{"num_hidden_layers": 13, "d_shared_expert": 0, "moe_layers": [0, 1, 2, 3, 4, 5, 6, 7, 8, 9, 10, 11, 12], "router_logit_norm": 2.0, "lr_router": 0.000572, "vocab_size": 32768, "batch_tokens": 65536, "max_seq_len": 768, "train_tokens": 364100000, "dataset": "wikipedia_en"}
Below are experts of layer 4 (counted from 0) of a mixture-of-experts language model. Rows are named router (the router's row for the expert) and show model dimensions 0-223. Each number is 128 + 24 x the weight over its row's rms, rounded and kept within 0 to 255.
After each expert's rows: a language model's description of what the expert responds to. This comes from a sample of Wikipedia text that the model never trained on.

# expert 10
router [132 164 111 105  96 171 139 117 138 164 126 141  99 169 140 136 142 111 152  95 146 107 138 107 135 128 139  99 172 129  99 118  72 122 163 125 116  74 155 120 160 107 141 145 130 110 128 104 105 159 157 128 142  74 171 151 123 121 118 144 147 117 157 169 107 144 172 137 145  91 111 136 134 133 118 130  90 132 116 122 154 131 116 134 104  99 186 139 150 142 120 144 144 136 113 145 163  87 145 122 117 103 131 150 161 133  89  98 140 116 128  88 116 117 157  99 106 128 104  77 118  80 125  83 138  85 145 122 130 134 145 135 150 137 126 139 113 126 156 112 105 166 129 155 168 102 141 105 134 124 135 148 138 136 133 128 126 130 123 134  87 155 131 155 177 154 148 153 162 120 148 127 139 115 143 170 121 164 108 137 137 154 122 142 130 105 122 131 144 137 125  96 144 203 107 143 135  82 158 129 135 128 127 112 141  95 167 143 114 125  85 121  98 161 170  90 150 194 168 133 157  99 126 145]
What it handles: Prepositions and connectors such as in, to, for, with, by, at, and infobox labels like "- Website:" before values.

# expert 4
router [118  95 131 149  90 184 142 107 141 128  78  87 144 113 170 176 124 129 139 129 130  95 192 127 133 154 136  99 129 155 115 112 173 146 155 135 109 144 161 129 114 165 122 159 120 148 122 158 128 167 114  98 141  94 118 129 136  96  95 116 125 145 139 134 166  98  83 122 126 153  85 156  96  95 125 135 172 143 153 127 126 128 120 131 104 157 140 146 129 111 121 131 102  95 156 141 128 167 125 135 134 126 106 139 111  76 120  91 131 153 144 114 164 128 113 109 152  92  73 157 132 106 111 128 127  50 155  97 117 101 115 141 142 134 111 145 184  98  90 166 142 101 146 120 136 120 153  80  89 152 151 130 119 138 118 127 148 119 125 167 127  94 133 132 143 133 158 138 151 158 122 115 151 106 108 113 101 130 159  90 130 119 152 110 122 105 104  92 111 135 132 111 122  86 109 161 119 132 128 148 164 137 132  94 166 127 152 122 162 147 139 141 112 135  91 108 145 183 106 115 151 129 113 129]
What it handles: Common nouns after "the" or a possessive, naming organizations, works or activities: office, forces, show, line, government, song, companies.

# expert 1
router [124 146 136 171 133 105 121 114 150 149 120 145 126 148 140 120 141 182 152 131 152 160 140 149 100 135 104 111 107 140 132 141 127 135 136 112 116 139 169 163 156 113 118 129 163 111 142 145 148 168 127 117 157 130 129 119 105 100  81 145 117  66 119 117 128  94 103 138  69 175 105 116 119 141 119 130  93 157 138 103 122  92  96 124 100 112 117 114 124 114 134 119 113 128 150 117 143 164 106 137 100 140 134 154 129 160 104 118 182 143 133 161 167 158 152 143 136  92 155 125 112 138 112 118 147 173 132 160 181 125 187 132  94 148 101 125 160 130 104 157 171  46  85  90 131 140 119 124 125 120 129 124  97 157 106 135  85 139 127 133 143  97 166 123  70 117  99 130 110 143 109 106 102 105 109  79 114 145 165 150 112 110 137 138 115 142 164 114 137 138  77 121 107  94 120 100 126 145 128 125 152 114 139 185 148 126 113 155 128 144 108 178 104 152 135 123 120 102 140 124 151 112 140 153]
What it handles: Mid- or end-of-word pieces such as ay, ow, ey, ock, ong in names and words, often after a capital: g-ay, Micropro-se, Ge-aney.

# expert 12
router [152 132 121 103 109 131 122  97 119 139 124 178 116 129 153 118 146 107 105 169 139 121 106 170 130 133 125 152 109 144 105 116 153 109 116 160 147 143 110 103 107 103 137 100 136 177 113 107 109 114 112 117 103 146  97 130 142 124 106 140  99 184 138 144 119 117 144 136 114 103  95  95 181 148 139 145 161  86  74 154 116  98 106 118 101 141  93 149 120 132  61 126 108 130 109 158 131 121 105 110 142 106 104 129 119  83 172 160 121 133  88 118 115 146 137 134 119 113 181 141 113  87  84 127 161 138 166 150 100 139 142 143 129 105 124 145 125 164 124  94 141 130 165 162 106 123 106 109 120 106 126 146 116 130 145 119 127  94 148 155 180 122  89 116 150  99 170  81 104 179 123 124 189 129 102 114 110 111 127 122 124 121 141 150 124  72 107 125 139  86 150 135 134 145 111 117 153 101  79  94 118 142 120 163 134 138 114 107 133  95  81 114 154 159 138 165 140 119 112 118 109 135 154 161]
What it handles: "The" and merged article phrases like "of the", "in the", ", the", "and the", often starting sentences or noun phrases.

# expert 7
router [177  90 101 114 150 136 131  93 106 117 119 138  94 125 133 138 161 124 110 144 138 133 138 132 101 102 154 143 151 106 138 109 104  93 162 138  91 141 120 119 191 120 114 142 128  93  87 107  99  77 160 143 158 132 140 133 143 186 149 122 135 139 113 128 147 134 167  95 123 100 153 132  92 144 108 142 165 117 159 142 117 127 142 110 140 120 137 127 104 143 161 108 110 125 112 144 114 127 148 124  96  93 100  96  98 141 155 121 168 110 156 153  98 101  96 108 180 128 168  92  90 119 145 131 135 180 119 112 103 144  82 109  91 146 125 126 151 105 133 119 103 168  95 106 133 134  96 149 179 129 140 122 156 113 100 138 109 144 128 115 120 150 102 147 115 120 136 141 119 114 147 142 139 110 132  73 141 118 127 101 149 140 107 135 101 104 128 150 133 104 117 150 144 140 156  99 130 168 120 158 166 114  52 144 119 111 114 154 134  76 184  92 121 103 116 164 105  89 142 118 145 156 121 150]
What it handles: Month names before day numbers such as November, March, and May, and spaced single capitals starting names after commas or "and": St, H, L.

# expert 15
router [156 116 151 125 161 114 120 122 109  85 160 111 118 135  95 123 121 115 138 123 129 171 154  80 140  97 132 135 100 122 120  91 129 120 161 131 159  88 159 118 131  90 138 111  62 110 129 112 163 119 109 153 141  77 119 128 142 132 164 118 153 106 133  68 134 110  98 148  98 148 147 158 142 127 134  99 139 125 109  83 141 117 163 159 148  95 131 115 113 115 132 179 116 153 113 134 149 127 123 141 141 183 115 164  93 115 103 124 120 141  87 101 154 134 134 161  93  88  83 136 121 128 118 107 134 115  98  99  93 129 119 112 166  98 151  87 147 123 151  96 153  93  87 109 107 113 146 144 115 133 144 120  88  88 128 156 111 132 128  98 125 136  97 150 103 150 126 113 121  92 104 100 149  98 119 152  99 124 103  86 101  95 191 109 199 153 107 126 136 158 130 130 125 140 128 129 120 142 133 138 107 136 126 127 116  97 158 159 136 153 174 138 104 104 116 153 122 112 122 101 138 123 116  89]
What it handles: The preposition "of", plus commas, semicolons and table pipes right after place or name endings, as in Doctor of, Pennsylvania, and Kōchi.

# expert 9
router [167 110 121 112 103 130 119 145  88 119 129  85 158 140 110 158 128 119 148 112 102 125  77 149 135 133 196 126 111  63 134 141 145 126 119  83 120 159 112 156 125 114 108 115 116  98 128 104 141 146 120 139 127 143 121 107 164 129 151 148 102  90 170 126 104 103 105 103 106 159 155 165  88  98  90 123 129 158 126 160 130 100 157 156 102 105  85  87 154 152 101  93 158 137 155 147 174 145  75 142 134 151 169 166 124 144 121 146 108 175 134 143 133 127 128 149 128 119 153 147 133 148 131 125  83 144 139 125  98 142 138  69 167 136 167 127 120 118 148 145 137 122 138 108 130 118  94 109 129 134  98 147  91 116  99 132 102 112 165 133 150 105 157  91  88  79 123 125 106 119 156 113  98 112 102 147 138 116 147 148 141  90 141 142 135 162 174 120 131 138 156 164 109 108 146 122 164 153 140 111 123 139 140 162 126 103 119 125 135 136 168 138 125 176  95 143 148 125 128 117  92 123 157 107]
What it handles: Sentence-final periods after words or parentheses, decimal points in coordinates and measurements, en dashes in scores, and pipes between numbers in stat tables.

# expert 14
router [154 123 108 153 146 103 125 150 110  95 129 108 141 101 155 144 119 139 101 151 157 139  76 109 114 129 117 144 158 126 146 151 123  99  86 107 124 148 102 169 113 121 120 146 159 100 133 196 110 147 146 161 122 117 177 151 133 107 158  98 122 113 124 114 116 140 124 110 112 143 190 140 147  80 123 117 104 145 104 129 131 163 128 121 128 114 129 138  96  97 162 114 128 132 176 123 113 101 115 134 104 143 105 145 153 160  87 121 114 120 128 118 143 168 111 124  97 193 136 115 118 176 127 121 138  97 128 150 112 126 103 121  84 165 100 142  74 129 115 118  89 148 123 102 112 121 144 127 171 130 148 151  96 121 165 133 147  83 130 100  78 120 139 152 129  98  99 158 134  92 151 164 127 141 121 121 143 150 143 133 108 134 125 118  92  88  85 141 145 128 117 150 173 146 143  94 166  90 144 106  87 117 118  91 130 109 128 136  76 148 161 136 129 147 165 165 137 150 110 139 174 121 127 114]
What it handles: First names and name-initial pieces in tables and biographies, such as Peter, Jules, John, George, plus pieces like Al, de, ie.

# expert 5
router [165 108 129  83 106 136 137  95  95  81 140 111 164 111  69 125  96 148 137 172 111 107 101 138 134 102 103 101 132 135 129 160  89 115 156 140  99 185 123  97 153 124 114 125 163 107 146 108 133  98 119 159 124 150 110 151 116 167 143  59 117 147 133 146 140 133  74 127 151 135 148 116 161 149 132 161 123 137 143 147 125 105 107 143 109 148 143 106 105 165 156 138 116  53 132 128 109 108 156 135 145 124 105 100 147 109 165 157  93 160 118 117  94 107 151 144 104 130 123 105 148 158 108 100 121 137 142 162 127 125  97 164 155 137 132 130  93 123 133 156  83 146 128 143 124 156 116 121 151 135 160 137 176 141 112  84 151 142 134  87  99 106 100 147 143 130 116 137 125 116 116 115  86 151 135 155 112 138 146 103 140 152 108 141 135 151 134 126 178 160 150 150 134 182 135 146  99 128 102 151  95 132 137 165 119 108 124 164 111  90 133 122 105 121 158  80 131 105 108 150 105 145 143 146]
What it handles: Line breaks, table filler cells, section headers like ==See also==, list dashes, and word pieces such as -d in co-director.

# expert 0
router [ 81 118 153 166 115 142 152 141 145 113 165 122 147 151 147 148 107 151 117 123 139  80 141 120 150 138 116 113 126 132 172 157 156  87 150 123 138 168  94 140 112 161 147 124 150 160 107  70 123 146 127  67 135 146 116 110 146 129 166 124 122 126 144  79 165 119 113 114 160 149 183 117  88 131 160 106 127  92 161 139 166 157 149 129 145  99 141 117 140 126 154 115  88 113 143 124 112 166 171 124 146 127  87 123 166 115 159 110 126 124 146  88  86  93 152  80 120 182 154 125 148 148 146 123 104 177 124  91 146 123 127 157 126 100 128 124 145 135 147 128  91 146 109 176 129 101 134 123 107 155 108  69  90 123 127  93 125 108 147 120 105 144 114  94 124 148 116 149 104 109 134 106 148 131 109 161 123 111 141 128 175 128  92 101 121 138 152 137  95 125 119 134 153 137 124 149 114 144 110 115  85 120 129 114 161 130 118 124 103  83 122 117 137 127 124 169 102  92 112 111 161  93 115 155]
What it handles: First or middle pieces of split words and names, before endings like -ing or -ed: dropp(ing), execut(ing), Sund(ström), Gold(wyn).

# expert 13
router [111 124 163  78 167 130 138 121  73 170  91 114 124 137 163  99 145 161 158 149 139 136 149 110 143 105 115 167  96 139 101 130  96 146 111  92 162 140 126 116 118 104 130 158 124 139 143 133 135 131 113 148 136 114  97 138 145  97  77 139 176 168  93 144 161 142  91 119 142 150  88  88  90 134 136 137 136 138 102 110  92 145 120 112 167  99 148 105 150 144  91 106 106 136 114 141 130 121 154 144 138 149 101 133 131 100 157 134 108 159 118 124 138 116 118 117 114 125  94 175 145 146 115 161 126 118 151 146 106 177 127 137 123 115 141 119 125 160 147  77  95 147 151 132 145 127 121 135 104 138 152 165 132 118 130 158 105 119 150 129  95 101 110 124 155 135 114 149 100 127  77 161 149 138 138 183 164 150 141 144  89 157 106 147 107  86 115  91  91 128 118 169 146 113 153 155 111 150 122 142 140 105 106  93 120 185 104 108 142 117 150 114 114 139  89 121  95  86 110 173 100 162 102 137]
What it handles: Counting and quantity words after "of the" or "in the", such as two, one, other, all, most, and award-category words like Best and World.

# expert 6
router [116 142 109 109 178 114 177 156 103 159 128 117 115 101 112 140 116  91  85 124 176 128 141 136 156 135 126 150 141 159 107 116 104 136 106 148 127 113 101 131 113 124 111 152 157 173 139 139 117 152 158  98 109 157 103  91 124 157  95 154 102 140 153 114 151 111 104 140 163 109 135 180 107 155 129 110 152 148 140 137 109 132  98 102 100 105 119  96 138 109  85 131 148 160 107 149 142 164 129 128 116 107 146  92 122 144 159 120 140 123 134 160 128 146 178 161 139 104 129 146 151  96  75 153 141 148 130  93 153  83 100  89 143  86 126 165 128 127 108 111 126  89 159 167 152 114 142 118  88 144  96  94 105 141 122 149 106  87 134 120 168 104 159 149 134 144 116 124 145 135 139 103 176 155 161  83  96 146 149 143 154 107 103 132 148 144 140 143 120 115 133  88 144  99 109 114 122 156 103 154 141 174 102 107 157 140 123  92 100 170 100 159 131 106 121 107 126 100 107 126 104 160 121 160]
What it handles: Possessive 's after names, plus mid-word pieces like -ous, -ic, -op, including foreign text: Legion's, Charlemagne's, v(ous), tr(ous)ers.

# expert 2
router [180 153 209 183 102 105 166 152 128 161 113 134 118 119 109 103 139 131  93 111  90 127 130  90 114 113 121 145 121 134 139 156 189  80  93 104 139 104 106 154 112 141 112 153  79 121 122 155 114 130 121 113 117 119 153 129 138 125 121 141  80 103 113 130  80 111 137 123 103 127  96 100 141 163 102 136 142 137 127 139 183  81 149 102 111 132 121 133 116 134  80 128 120 106 119 145 119 140 139 148 110 150 104 152 136 174 140 150 101 147 128 154 128 130  97 140 100 140 102 130 145 124 137 169 120 128 103 179 144 110 143 131 112 140 171 106  96 110 138 162 144 124 154 125 140 118 104 172 121 108 145 126 168  77 143 143 127 127  92 174 167 108 112 138 124 141 132 155 150 140 182 133 112 143 166 110 151 149 128 157 136  83 129  95 134 164 140 140 153 149 122 144 144 103 124 152 105 155 129 122  82 158 125 139 140 136  87 121 132 135 131 129 126 107  66  99 132 172 126 131 108 149 123 149]
What it handles: Word-ending pieces like -ing, -ers, -et, -ation, and field labels in infobox and coordinate lists: Comp(et)itor, Ge(ology), the(aters).

# expert 8
router [144  95  99 114 130 111 124 173  95 111 102 101 154 118 136 144 135  85 148  79 106 138 116 159 146 107 125 160 146 106 128 127 124 162 140  56 118 160 134  98  94 135 106 149 110 113 117 136 131 135 132 138 136 143 109 104 164  99 116 104 124  87 144 103 123 117 108 148 125 123 114 166 114 119 131 104 147 147 120 107 112 137 177 129 112 103 134 113 158 127 136 102 150 156 104 114 126 154 106 138 112 153 139 114 109 118 130 110 138 170 147 136 135 150 151 169 122 121  75 164 113 139 135 161 118  78 111 157 106  90 171 118 159 124 120  94 124 117 166 157 136 142 114 118 134 114  89 110  83 187 119 110 130  64 162 119 160 132 169 119 158 139 130 114 126 140 148  91 109 102 146  94 108 125 153 168 141 122  97 117 105 105 143  95 157 147 153 140 174 116 186 151 110 106 132 128 144 151 121 151 109  98 124 113  89 123 139 111 158 161 151 128 144  92  76 171 126 139 136 165 125 127 123  80]
What it handles: Digits in match scores, years, tables and vote counts, such as 1-0 or 3,655, plus nouns like film, book, player.

# expert 3
router [ 79 135 101 142 125 133  71 152 104 144  99  95 153 163 154 152 100 100 142 142  98 123 132 157 133 140  95 105 138 129 162 119 134 134 122 137 122  88 180 120 156 126 133 101 110 102 102 124 145 145 152 155 162 134 121 135 146 108 133 122 137 136 129 167 105 128 152 119  70 129  78 101 132 106 139 130 147 151 152 126 114 128 112 153 125 162 120 146 114 111 195 119 125 134 142 115 163 122 128 122 128 144 127 148 105 178 104 146 127 131 159 131 155 165 136 163 130 132 103 109 142 110 125 157 132 124 120  77 158 161 120 124 171 131 141  92 161 132 152  94 137 161 127  89  91  98 133 164 115 134  99 152  97 152 123 155 156 140 125 111 131 158 125  94  94  99 124 122 131 105 106  91 127 157 123 124 111 119 141 113 122 147 145  77 152 139 109 140 169 137 113 137  77 112 143 146 136 132 137 126 155 103 184 149 133 145 100  84 120 112 135 167 160 101  83 152 164 143 183 112  76  79 143 139]
What it handles: Function words and punctuation that continue a sentence in prose narrative, such as was, that, he, ", and, closing parentheses, and "She later".

# expert 11
router [124 129 110  92 162 105 111 116 120 116 115 152 134 116  92 173 169 144 108 115 109 137 132 124 140  91 100 138 112 116 119 103 158 125 139 137 147 172 175 119 152 139 135 102 164  80  90 126 136 128 133 130 114 155 133 144 154 167 101 149 104 127  76 138 145 132 189 156 108 106 171 153 134 129 138 139 151 126 140 139 114  85 100 128 100 106 118 141 140 163 160 139 104 200 161 141 119 108 127 108 123 139 125 102 129  83 136 114 132 135 169 117 131 148  73 120 146 105 124 146  89 149 186 123 109 135 110 124 109 115 105 155 132 119 110 162 120 189 113 134 151 164 135 133 161 108  93 173 156 120 166 147 115 139 120 105 149 138 114 116 126 167 143 152 140 134 138 138 121 183 150 105  98 132 105  99 160 132 127 160 158 184 127 145  97 111  86 178 115  97 112 119 150 124  92 139 104 125 138 125 134 126 154  83 132 175 124 153 138 124 127 144 135 166  98 108 150 104 128 121 122 142 138 104]
What it handles: Opening parentheses before years or math arguments, opening quotes, and single capital letters in acronyms or name starts: COP26, OSTP, SI, N-intendo.